Experts of a small language model.
Training: a variant of SOAP for the experts, 5609 steps.
Below are experts of layer 6 (counted from 0) of a mixture-of-experts language model. Rows are named router (the router's row for the expert), up (a neuron's input weights, with its number) and show model dimensions 0-127. Each number is 128 + 24 x the weight over its row's rms, rounded and kept within 0 to 255. Numbers have three digits each.
After each expert's rows: "mostly gets" lists some tokens that are sent to it at least half of the time. This comes from a sample of Wikipedia text that the model never trained on.

# expert 14
router:140121170135072162154118130162117111113129161138121140125121135120134102164089110169107129154118098122183149125132127145108139131095108100069109143143117119103115115128096102088156195149095127214120122120118129094064138150108106143110131139117124136100166101116132136125110126126132120102104162124125146116096106136088127137130117138139104155181162140143144136146165124138115129119129
up0:143179113113152108100137133141109110148158119093168147112101114131173151106142161142123134110128136102110080129122081146091121112130109150111145102135147104120103109120089081121136122142107134120157167148149128156126142138080127158108107113150106106132111161136148122149102146040156159142119095107121158129193150150133103130145107152148140094131160132174158122119132142134130131133084
up1:106152128148158181135112093151072152133129183133166165108093142139146146159131131093134108089111123087110127128106134154133129129087183146141119113112108156095130108133140105185107108138136135126137120093143154160063131150127154153162171100148130138148092128163145142100150126160159135113153143140100124119146146136135107138110142114174138164123169118115112120118124092131124124103097
up2:130145109160113150097100091119118152096116155148138068116111055129107122153076138145126124155137125164117136150122125139174120156125121110113128159134150080118154113146112126129162095130127159134138148139096086098143123125138124155131124079139129124163109107148151129153170117110136180096086152170148134130085149116101107115150133081112106097144131116141112137094147170088118124123127
mostly gets: "lit", "eti", "ili", "itu", " protect", "din"

# expert 131
router:141159170132079147106146123136099118113141151123118121132130152111106168152122104172084133129139099135156107122108189127122182137127119106120136192124126102128122154114127137092125165162144114174122188119149132072131129122120104124127143136137152057133124084150134172142136101121120091095126164146146129138106128144137112134119110094145093117127153117143135134172131162115175120123123
up0:135097123162130193097131131139124175104119121126170137114108122076144155136096124184104106111099125131113111126149134119176133150160085138163120122141138104158089105099186115119124144124120132150117167084121121103111098109107119124137132141106151128147145111131169118115119118102144131101089140095129135122141138121079124123092100156128078129084160143137156177128085151112134116128157
up1:150128160076121162126119088131124158135131140114108164112154117174148098114160153090111113140127155126099073134097166098102101115147110114111101165139144160116110168141136112156090132139131101112142135127139128101134174154123148154077154141128155106123146090164109109163166124104079166095117116099125116149109142157155107101112152129148125129170136114163124140180129148129144133109132
up2:108149155112090192146096156137113121181169130136126114132133116079123148102140143166092144112138128150104110098140107113088128120126094123159188123107113120106153089094128104112089128119146147100104148110114157116092125112100123125156114123090111109126127123101171121105138131125152144106108167165137116103114156159147138115125089126124080175114109144100154116130142107179108099137105
mostly gets: "ić", "ova", "ović", "enberg", "sky", " Kra"

# expert 9
router:155170153108134120122090103119110143158125148134081145112120163099142137124118125144123162088133088093171119117139141154140123112132131123133133120142090112123104131100119149129150129137141132145095144120099110141135148061119145163172164197116121091115130150104108108136113074123148131143151161156124114204150118124102136134181127124147106138107120124146112165138131150169179138112106
up0:097143144123156152152118142185056169151131124203107153141128156109137121141137107103130175122154122144117148136134122125172141131110139123134156159113129142150109151114133135141133098184157086164128126112146118117082169094132164130115123108138078121129130156102130100147136109116153082100113147201139109137161158145110106118111120120115125124085129143128116132114129126132091114125114
up1:108103125090121114139157162131145084125116129141132134131108128105146123144068171091098119081145114078149139158095119105113108144172115100143135146156101129096125105141157122144143153148114130103159166143136177153101086108150170084128144153142137157147148105137104078164111143099137097136134160161159141122080111138121113136162091140143161125164128136128093157120140143119114116131135
up2:133089112134165097146129145144153084111154116138137107120104144134157139175096077100136138178095114132141090136135138128200116134145098153156111127091154105150155112099145110101127123133147123109139111136160139103113145120102108166125112143117139103084096143098132112170124161100120121155125153151135099140166151120139144074167119110128117132137138114072116130156146150105170099109099
mostly gets: " American", " World", " York", " United", " States", " local"

# expert 38
router:143139157127093154090118129180110133136140125143144152118123199101149101141108113177159142104130134096193108094168142128088148145110112124102130140146104133129122177123153122130145133151123103141104175123110119103127144141109101124181166106130109128118152126135084126127098098108135090129131112146141132140086083144113159124123085139133147143171122119182085139141162149114129144125127
up0:136118107113137122129128123173136138179165136111091124097103107135152106133103133155148099165135109105132147114104146171040101123142164168112087182138129145147105161143145154113106142146187105081128138137144124161143141089120114114103160103129129097110139155129118095118080096068098121132150110109114149138124129142137135120141127139134148119108114143121154145109150143120112172125142
up1:106135149126130145106070147124125131128156150182163150136112127154167148094127156169128160125111120098122150133121117097125131144115152144103123179197103145118113105130141172148168130150094119141101139151137149142124111155128164132143107132145121103121120137138110143167149125121153137114118095123165115150149079105133148169108103171129156149118172128142088190162141166107116160142134
up2:147128114093179160098094158114098077148123136122122136124184129109149117124163100133125108131096125139112086137162110133122149125121114119130114099081133121129138115147105114125123118115055104132124123096130078148155124163135119126128096104104098124130127139127105116111180058133096118131136104113124115142136116096142138117122132155114118153131147113122107149097099176094091185077147
mostly gets: "ors", "ions", "or", "ible", "ress", "ion"

# expert 90
router:156192149106112129134094098141128110126120162124100143116134192123121167145122105140107122115119112115190082159135180119134164126106093118128106137157160139124123150108140147108139138155134132135102145114132127127112115123099137139160137150179130100110095144131157187147149101107142153153134134112105157176103102127100134105171137088110088161100116123148117142139130140183124130096116
up0:109109134142124167123149110061125122138151105132146166126132144100091121136124161130120164115117120113102129153117089127142128148140164163137131160135135149145159120097121080125152112153175126146130143156075110156141129067123113167053145167152131105136141132135132173127157089107152144171089164142111131139128111123116113134139147135114159108100104113156129154129132072126113149101117
up1:084165122136116161115175106043132122085149178145135154125137147169124131119126105174113110146116136125126122170130146119150159124166102138106090146170152116149114162121155164132125140128146128123099141136123127065126126107174140108180186136117144097129120186107151147099128121116120151155101144130105132133134103126133089109116142117119106134145135111096159134125109103150139134127121
up2:140154111099152093124138161085128106112135167122111164186090107098114115117130127140128148134116133143162145135118112125165154081100136104081104096138127126122154130120139149145157142127184190141155154116153197102083120104126119075155124144165119120084130136108132157150128183156128140105142129159129091124131114136107137102128113146121133128107092135115165142152122117120143113146112
mostly gets: " album", " Siege", " guitar", " Cup", " House", " Church"

# expert 111
router:144162180091118140115155103144071120131116158155133144101096118066113131120134100119141157100134106079124113137137141149108171094116114133122116141130133127068118139121111182114117120128145109167115124119153123144135118083126104141146135158199107081121162113126129139134105131109124134102141144132132144121126125106135118095109079115128085132144184124125111121177125147170177134119122
up0:100115128146092135107137100113113152173169125167132157135166158122099099134107086142157112119189115123134073088138124128147122148122121097116144110182141146150126114117116142151101142109154088114095135068137130116109171158121138142122140105147126094184146146112100100167120130127125134140117097104174099130130110082140153161127156106145118092127127148143107152142117149104135110155097
up1:131171112114108102167142132146143093137155092124133108144101097142116102117134098118159129172143124120118134084096142122112177128122149178152093103153100122114108133113160102123165117104099114125118085151119100143156125125136144120123093155131091076087134112114120133118068121104152124088153089058119126148138154105158138115144125096074136101129113111130142106116153126150120135133095
up2:150089143080106128142131130139133147126084092112127148151093095110134148145133122124147128091130097120054152127128122153106082108095100066143129148154160069140131114138088143149100162146118099087132109108117127126133135133110127158141153125153148127127102164177099112131124097123135104141162108122122163091138111118137096096113126173153102122140118097105123104121161134162137152088129
mostly gets: "zhou", " Lanka", "ji", "kar", "gon", "hara"

# expert 1
router:181196152082129134093120108139109130168102192134112149134128144105124173123127072150121157070132114101168127141157140145141162117122129117128095132146133143110130109115096159117135139140153113141126163113137129134142155099100122142130154165148129100120137130126149142148113091111138120128137147127124127191110124141103126122162142116153115136106125099143096121101121144183180154075108
up0:122127147135144142139132100138169114130148087150176125145138097076111145101114138191115144153104128138167103156128125136164165108137131140097103133124124147130132093098091163120093124093144134138102131129089125082158135153119126129084063130122110127131124143121176145157139139113184147099141133132143060157100120156109150113101154131173111124151155140123127135107123118120154163145119
up1:099141124119138097159150096122094135152154174161084131138114119141114099101111078141113166075147099146129141152104136132116143131138162110090128118143124133119137110154158135059117123151148108084158122152091120140119153124152128108114118152116091098114068144107116114165099113137134124099130100140154129138155139125080163089121121088155115096103166143131142134157107143144164154104110
up2:147114122128106138126133106123131146141164099133093143107116160115150121108129105154121123107138153143081140150127199168121131139156119101118150136103170168085138117164096132157123149117177106120115109103136144121134167134139081133126147135138112087168140140116198082117095128115132116137155133111128150107141115129144136136184130115190094087128118176122123157133086128156141134107119
mostly gets: " States", " River", " Army", " Bay", " District", " War"

# expert 2
router:168151120122115139095141109116126031137148120151119140112117128087088158174094090200103173121116097072142086148138181143121134140090116106124084138160140085126135114126134127118120130113113128144103134121132105112117143114114104156128121133164135124104109125129131167131131126107128158142152155161107123131134076131107150083148137108145089136126130152134129160120150134136135153116125
up0:182101143143108102140108151137106123099154139106119158133137133119126133125156106164098124114165145099098155090117127084155156140106145126065158148157134110124117146103163130150139106118130146147157126149119112122118178095113174126190131068094127118132125136112167103125137123156120140138095109141132084139112080123122104073140105178119092127156086107117127122159127118130129140116125
up1:128148128101130135112144101129122089095185115127161137125142090119150098128107110136145182134169141057114186124127111129122160137144117116123115101112125147143132170142117105133148153125148153144118135119175109174150106142147105116121119149112144171129163103112113124112135183083153075101092144116168128126135133130129146153137170158137113126141067147134158096116125112156141138104111
up2:089161129112146149150125133136152089113123149159088114161150101136109092122111123114178141178124124126171120120130107138166095135130174095112115143100105137136143173162113103077132123134040128096127122148118140085131112165119113128093122140154135140139105132173083150120146134109155143156137126169182129120132164135125148133134140127111124129120092094158139139154114107133163134143113
mostly gets: "|", ");", "-", " –"

# expert 41
router:142145150157104168140130126161130129098135138135121137132132126074129099131071125166100129099095125097155094135132121171093137139134110108090144179109078119136123158136117121127130140122140131152107175115081118085085135136120083142131183126091166120125154104132127122134112135111164112067149155154118129154100100130096113079108132129125100142149158105133134146161154143129106159134109
up0:145114124150132128139135119149064196110104156142122126092160156123150133134095151127121114116117136127114136110107113133118124100127168136100138118096167149110155097132126150094165138131151144116141153131122120141098132173114109072130136118131154118168106142094126130123114157150133144070104152138108086133090103098106117138154122143076120143128155149174118182137101124121181142129072
up1:127126077131099120132126110192163114155158115139136139119140102120144136143105124147128101144130137144118115175117145138130167102107160139146099094135064106118097114129132143166121130095139135125166147151101153126139117152132167195155128107095101098106148124137152148149113139152141098096187129102119109163097108085142117088143156155106116093115155175142089118132147130120150130139138
up2:148129128128130167095171116127091159119184107131159114162140110121122149125149100085142172136156102120131121127156120169109083113135175122148154113140107086152116179078118121104135111161152166093098169135101129138144100136130120136121136148112118135143097142139132126147146104139139132103111113167130118092102159120141142094166129125122132160125132186172074139136146139133165120163137
mostly gets: "ploy", "plic", "ically", "ably", "ical", "cer"

# expert 107
router:128143181133106164097082138116096107131144152143105167123131174142098133127120159113139130108094139119142110137155151187142122126115106136107120140137123110098109132099125150109147137127154139111133137132105142070116108107109120136161160153149160088098120113130068142123178100114142147126112130183134123128078118090126133090132097100134143135133128183149111127154118134171115182085120
up0:159094117105178136117139149171101104119123141140148142140146125136135144189140124101117108168142138097141093124104134118152074103120146155136119146138179120134126119088118165134145123138135165135120163139176131133151074091121125123118103162151133129107119146110130117119121117149106086138144149113144174091123055119133129130149102127133144091125139163169160155107106171101121129152172
up1:111170152089102130116129133116135103140135168161132149152147142157129126082141092086124169120117116107129133127098083103155128094139142156101142113117183112161120107097129137114120124143110099148087168105114120109085119110159112134135131114085108113099107108160103134118149179145159143123091133135084145096140120086116168109121105102087129084114135125141104145159186127140115112113117
up2:139130181140116121127091142115135132087118136135099121161117147058114157160122145130151119116102127137143135121092103148097133145164124098107105166133141155086130091129145191098102103143141159144147126121125130137104110135096142127095108172163124118113104111150116149116098127086120167143153125111158098102127100123153153120157156103087106088120139140136146047140136117116105140133149
mostly gets: " Bob", " Pe", "harm", "″", "wind", "athlete"

# expert 69
router:142132146044104126110128115146060119092091140157094118139113141128097150127122068140095154108116133105126131101114163155130166119118139107146104141138078120066131160123127176106121179160147128146068136118128147121123160096130126116129168130116138103099117122143131141131127090107121104090127152152125139134126121151134111152121084092162107135115146122142118139159141136137156145132145
up0:127083081095156166180116129196158112142121134132180181140139073165122152104127151153087142124126104107139152115131146134090116098156146085158155092140144098126139144123170153135130141132135129147113127081149140149098156122136092117109128106154140131096115159104140070131137098142107097115114096121147143137169114126133122103160102134125126136137129163147129122127119131113120166148137
up1:114129135110095178169162125130127089117161128158124124156158117091124166130134107137114132134121143138123159073085136159159123145119130096168109091135115127094168164151091183156154143117112142095124120120139125087098150124132160126144151151134132143084077154092107121112138130134166162079136134137139143110083147130066131154099126161134140163119134106127119142142148118109128105135145
up2:108146118127157115088124138138122166098104154143140145092075135106134122140118124156147142138138122098100150157140122143117135124087145115154167144201114109115128096151091107102129159153120109147106141159133172150131175145143119133132100112124094123130137136084102126143138093103125158093113129136093130174106101149129118204143110084157097118129198115135119127125124101150141129113124
mostly gets: "ón", "Turkish", "án", "е", "kan", "č"

# expert 103
router:129131111141093182097115124131123111097117128139137165118139173063127133136117132141147144105097118114168145117142142131109116157119088113096135139134109128143057147119115122138167143112143115129090161111078136064106143130114100127154150140127166108110145124140093136120142135119136125082146148130174144161077117065105142140138071129130126146118134120175133151166143128111111138124127
up0:135132116099136133113108100132136099163141129139134128177156124094127173094142154125148127152150114124146076140111124066082099151066119165090121134113092139133121121108114142130117114087137125124141168122138119129095121097129149162089151157147096133153126154118070135087088134142174116147162131136111117125115130090139120152128109127083118131096095099135140109155095168124156099114131
up1:125120123145130171124124102194123102133124115123144105119157154097120119108152124130150155163107121120179145127133150154125078108136115112154115118159127100171144126118111096108121150079144135136127078159118134145156101100146149144102094133099152120111158121113170113116105081148113119118137090139174157136108155109064137118128111132093163108158158109157153125168126125127154161140082
up2:088122131163173130109131103130150131139088127116124181124144190106113159123083151152088092108147126095134144136112099142123148151126101125126088147136151092108087107127123113124187143179100131155146143105091122111090126143116104157095156157139112147126101157159123173159115141126150131157172123138153138126135107135158136144092128125130155135121113124124088147109147085100106098122098
mostly gets: " However", " Although", "ould", "aught", "ough", "ective"